python train.py --n_experts=16 --d_expert=160 --hidden_act="swiglu" --norm_eps=1e-06 --learning_rate=0.00172 --beta1=0.9 --beta2=0.99 --max_seq_len=2048
Below are experts of layer 7 (counted from 0) of a mixture-of-experts language model. Rows are named router (the router's row for the expert), down (a neuron's output weights, with its number) and show model dimensions 0-255. Each number is 128 + 24 x the weight over its row's rms, rounded and kept within 0 to 255. Numbers have three digits each.
After each expert's rows: a language model's description of what the expert responds to. This comes from a sample of Wikipedia text that the model never trained on.

# expert 14
router:184122177092149047098105107157102121107123127116107085084130170105108089116143142121172126171136135147143131159121138132128124099180150136119144116116127130120138129136088101107111131104152137129124135131121119143098120149138129131109146165121099167118135111139157126154131123148156136093139123129123150100095122101132085125161146142135132118099109109067128145144140113134129171153106120161121129133161146125093111116107125116165110110122148147106118119149102101123146134089132115124144110109126029128124144116173119112126110114130137156093152118139112127076113106106118137139114102120087091165169135136157169088099127087128107094105141150113123136101141074117148175111158113140140169129115102143113122117171099130120130091169141117145147112086121121095142115069101086
down1:123221167093151127132071117171168121129135145109121159129141124109141096135139126166117127147120159109137141163120089123106169113149114121129131144119129105157136133114116131102113139110143135157127136117131116143116115136155105134139111088135124135152131142092122135136149133121102118095166128101172154092135132103125182107131109150137126103162091163094105112147139109129102068156135121098107148154122143147162135137140152092076157130138091130108152105139099148117066115129097140083172131140121090161125123091150137118112103139129123129091130107109156062156125196128113145146143105135123099115117107135093157152160168089155084159111136133147138117146159110167121117125158110129108131099118131110120160127123145117118115126090070150153104178109143145142140118174102163
Description: Line breaks and birth years. Line breaks and table pipes in lists and tables, the first digit of birth years after "Born:" dates, and short word-start pieces like sp, com, tr.

# expert 6
router:185045193095136048079127093148115150093167098137082096109152135094092097126163134112142119151110146138157120132105134097142117099171149103098151156119124104142127156148103107110161143117123128115117139077121137125108142137161144164142137131097098160151122120129157146143103099112142139090104095131148126100107089111115114119148118152149153123123137143111109147124130120097150120133104115164126111147114137157112097165138155121154082122140126126106160163138157102140146154169151153122114099114138072139113127136156142115090132146097111147117088119108143130068153106114124128137112110120112097112149126162140124131097137073096128097106151164120149142110121113117137145091159150120152143155126103126149106133175082113135142087139093106151129096117100137127120113123111110
down0:102091111117083130150110137122130109129117133118142094128144123153131093138120106094096078141122114136142157095098139159120131134123131142133106163166111122151136164163151132112124092103139126140118126147134084164126136178111126148154093146106153144088108112136139106131137117110128137150143105139114151164097173101092108127097145103117164156141122076095122105173072158127174114121137111172147132167146156116140140079119168098159100173146115121101075199072140147172099119207140122129121113144110146116108133143117144089158144117123129141113129093108167125150145070108131163142141104108116162126164116135154141133144146091100131129111105162112125124126116132137104123161116143120108125127132122129137114111145102155130098117171131143149108115103159169156146115102159087
Description: Military and national names. Capitalized name words after "the" in military, national and historical contexts, e.g. White Rebel Army, Pacific Fleet, Royal, National; also sentence-final periods.

# expert 4
router:155094196079158043087132092133117138089151073146097119100127120128113104110167133128138106162132128143157112126144146118130129117207125128104145162105118128142122141118117098101125142123115123122120132081122122113086177165149136130139147137084102167145168133151165132157122081166125138108122133136135158134127096127144122128153154171168108088129155113079097158139110091114123140099102104115116144148156141130097093153158132116161111115124132132134139131134108093108148150173134146112109105107101041145100131144148151121131082108104139115135135105131151119096151107123127111135106112117110116153128076135135114129156124124106146098102141136103136136119121118124131137105169128109136163152097101157166129124170117081135134130115094122162135122139095097119130113087133127
down0:175110149141096147134125173140138150184142142150107171131126137135040131120100132108192138134127087099122147161174170135118139132176133125112113150171128128128138168155129149174128100142123141126102100112188159087141086136072116171155148145106145094138131092139137104110120095111111078131134132124111106142085163095152116126097120114154101092139107121105114132169155111123163134076127131120087158147113127127148141133157093120125106124160093144104112161147092090112102141119154130085137160159123100144152095148131120121130103136148107146150114157156124137157139134118129149106114123153141117115106116147141163135145135091112124075119137112092127123143162135128166151155131111094121141139127147123140123118089138122149119122119112175110114093100078123130118103117099142
Description: Institutions and places. Tokens in university, college and school names and in US state abbreviations after commas, plus elevation and table numbers, e.g. University, College, ", V"ermont.

# expert 13
router:148081167111106031110161128140106144038137118114097115126117139085076082136139132119125084130147152154146112133109142102131120113169157098113169127115124103151117128127105112103126144113124123147123162101097135097103152131135167135107139149116137134125130096133151140152122119116150183101104106147189136105107102115142115129152143166127146123132142110116111154122102101097125148125111094127093116127148103130130107146155148132146103158120143153122147147130151081145168167139121138139119099120160021165118151138134128120129098177119120131101102081130135144083133110092147132167112131122115098152113094159151129107131114099113127096111119127103140140121148098117167135092134139105157115129104093141137087118151107118127158116098148132152118106135110127109154115127130099
down1:145166095136115155105108116156132144128088117148082117143137112143099103116174111111116075125165097163130153118125152116128159126107160158127116162105110138120131148131130131126175118125124119158126125121123137149128140089137175140148143113181150104107079113119142124181137141120160169085160103144155131102146104136134118083154108123155131141154125113145103133127102143089094143188161096153149111119121142129122087139157128097120093110115107131071142168126121111129130085123133131125149118124139139103118095090118142173126126151097108145142163119157088113137048139088143152164112153135154140122112143121130151181107139136137095102124102147146135111141163136135146131115096110134184138166085135122165078148123121096118164104110145099118129116111161148086109153117145080
Description: Foreign name syllables. Middle and final syllables of foreign place names, personal names and Latin species names, such as Matanz-as, Jere-z, Forgá-ch.

# expert 12
router:155036148100155098096132114131115097049137110134053117123118130093123116138153138116165103161160157125129124140123134099123109125159155132092112135106100129115136132132123130085130134097142116113105151102137147098113123146166145118144157166138120159136126111132144135129111105143146129060113107122122143124119085119132120126155118138145164106105135122080081139128131133123159138123094121149110107145163138141096110163128140125140113127120165132103142127108133117152135118113136166159098083088152076176098128125159153073121152160113107123109130129140137123091141113116140097161145096096115087158150116135168142162109114071112136111108155165120134115115170118135147126120175117104130150134109122165143137133157131104110121134163115118142114086107098132136145119045112109
down1:101163126103105107123131072151140179133147100125147135114155086127140085101161123086144122132132123128128126138146149107141116181186111137141101148113145090154144128121118121203099115113133123064124134107122157117131170106074105156089138139106131168146136148144137090140110161097151156138094127120143118142134150146102143135153186123104141142144106100099089105130102139095156135130173132186142082122160113111089110120162105142125140098104133084163127145142141101152151151107128156134146135150084110134078118117144133149114122147148102175150120155094142121109120114157142171112145143116119082118142167106126133152074121132093100145132157094144121140095124150146107167148112112103138123127116149124167113153132144128124090115117181118147142125120117125115118087135108100
Description: Content words in prose. Common adjectives, verbs and suffixes in running prose, e.g. different, local, began, -ing, -ed, plus prepositions like in, of, for.

# expert 8
router:175041161085167134106142108129113151080130109104088107120135134117102138106158127115119118136175127133126112139120126101134102086184165143109141117117089123119120159150105114105122126086172104116116133112118144123081133142134147129146151138117124133118140106144149136144100081141180148060118124140156164112117089105131121089147139156126142101121131126044072135123124114115139150133116113136106106157153145145105127150137141123138096116097150159089125125158159133146147141134136142141120104066148109159105147127170142095114097138099110143112110128137139159089149115118146102148110112113112107134146127144142131123120134131118159125117136174106157147115134113091152124124169118096140137149092126123137127122164102090107140104140128089126116118114105131124135100026098108
down1:147120111090147144167170102130156136124120151084157099150120155135112147147109083123121132068166130099131125121129010112118157187047158158125182137137140158159107129088134124141117134153105109122126119138154116137152117145127101148127122140113128090128118130146100119128127133106130146107119106104169146152155123172087098110126146110117132119093129116159149165138124120113119109130140130122139133139097127161126112097105117116143093116147200116119113107136140170126125099123134122135152148151150181149113154139111115142167113142103162173135115146131112154101130111133151137125102128104125115132177146142140115129121139146133108132107116121133119107146134136156105133137126104137091128139113141154119171125025114131088132109136145131066111131129130146142125106093157138
Description: Articles and determiners. Function words such as the, a, his, its, of the, and the word right after them, e.g. western end; also digits inside years and large numbers.

# expert 10
router:165138178073158057105148112149111127099156104126095086112147123095148130126140150105161081156156130155127137123145115088123134143235153125102148112144117105123106124130101137129160164145122115115121171118113146116129106144146131110127143144099133138124143090142128113135132107117129124099116129151132116106117106116145099122140155121140157099129109119068099151128131107176137142108124090167121115133141125133119123149146160109155111116105149152096168114107146110160142146118137169144116087097165019116104162164161132109118110122094124138103119119142136128124116114110134073094119124131131131144145109140120116130121101095104149119122138148106156136112161127137144131109172161124118144117125108118130105142178126101124151101150138080132146116132097136100175105068125114
down1:127117123167066139121197131111120125120151140121143135152159120119140095099113136096117147128154110130158078119113157145135138136131144124092124114145189113095097138132174123160131129108137131151165147131098148108111131135155106132124138125149126132120088142160135081131068133121125122119130106119091126136124179155108123103103118143127112158121170117164144126149142125154153131118122198128120147170137150083179113126042144127111110124108165141114101105163112126128093135122115143112095104113108189109170135132120137134122106152145107104112121120144153134156159140148151110159132141083133113124133177122133130158129109150118132151109151113142122114131094150122080135133126137151140120148115100124106116150054119086135086102147124160136083158143162109101111133091065158
Description: Word-initial lowercase pieces. First pieces of words split into fragments, often single letters, e.g. pl-ains, f-uels, qu-orum, bl-end; also numbers in species and geography entries.

# expert 9
router:173000141108157058114197071107105133028150137098109123128135136077137111136146130119167114143160165127129114129133155120157111109136169139125150154125109098139114185139084122132155136118135141139115137126142138117095164131150146152131132128078132132138151122137142132133109133125154140091112106136115135115113116116135124116160153159133135124123128137066103159150114134090149117127131113160102126148154151156128114144147132137144113090114138119120144149127126100152130143168134142129116115119133028134140156140160128120094111140125129120133122122142139134075123106124151122139116126127120117121150093157139136120126113121123139089100131165103137145112133105093131145103131131099123148118118102129132095128134111105143138095145123116161152117089124154111133122076111100
down1:200180130119141135126027118173170151133126137169058095116147150153088121104163114100162138086101139127125117136094101134123115127147115091138117082153161150127123125115103151146147095131166132155119131133156121149131157117106137121174131097169111103154093118153115141117105148160107136082130155099128131102144139141084130111162122131177137159170123151133126176124096150112147111100167144149159116123114103125110129144136143147132117134164100095118109124115161110132105169138106126144158106130126126094127138121151073130119123140137112059138144122128110133079129129134096149144159115130119102104122112091142118152133099086112192127124153161107135103112101110118163164111164132126135137118104162119119110136151109142123125138133127134137097131149095134138096139133110141
Description: Sports and entity nouns. Nouns naming teams, games, seasons, albums, schools and cities, plus score and year digits in sports text, such as game, season, 29–27.

# expert 0
router:150095149121113047085122093117106158058141107109095151119146164121074114137125139119172121129147142151155124127124135100142148126197116119110161141106128111149125126125114117121143149100116131135146133084120159128111151144127150129153131161120119140126116134138138105124129109162128143121098133151148140137118090126148141131132126154153127124146160094108101138139078105088177169138103103140114113132147117155100143129151121128128087099098151153136149148130138101146144157092127150140118097108165019173140114140139167104106099116126136111086086106110154129108122135119134115164093110122144083144137092182140135107130118091104156111123135109124118126110186080107140122104119155124128159151106113112102107134166144093114138105128142110111171101121092160125147109100105126
down17:120151127127098108106122139077159132123120131151091145085109128111134104071122096099113154151129136126111158121150152086114159143125103142147122137123144118086087109117137139149100106100131113147176123110105117134129113135117115079073130130095146186165140126099121130154110153119138138116152159109156123093119134107130158119143190130104100099165136132115137131115141144097084124089087142101113123150120124113116169128142134129124151100184125125155107126120165145102153146164147173143155130103108115086099128118132087105120156114168120115158117114087129129172146140148141118148135109115110135123124122138133139140149126180095113109104120093146123111159121141121131187149150138070131150125154163118170093129114148119133140178073169200127142137146183143101109116110157146
Description: Foreign name fragments. Word pieces inside non-English personal and place names, often with diacritics, in tables and lists, e.g. Gr-ze-gorz, Gün-ther, Pet-ter.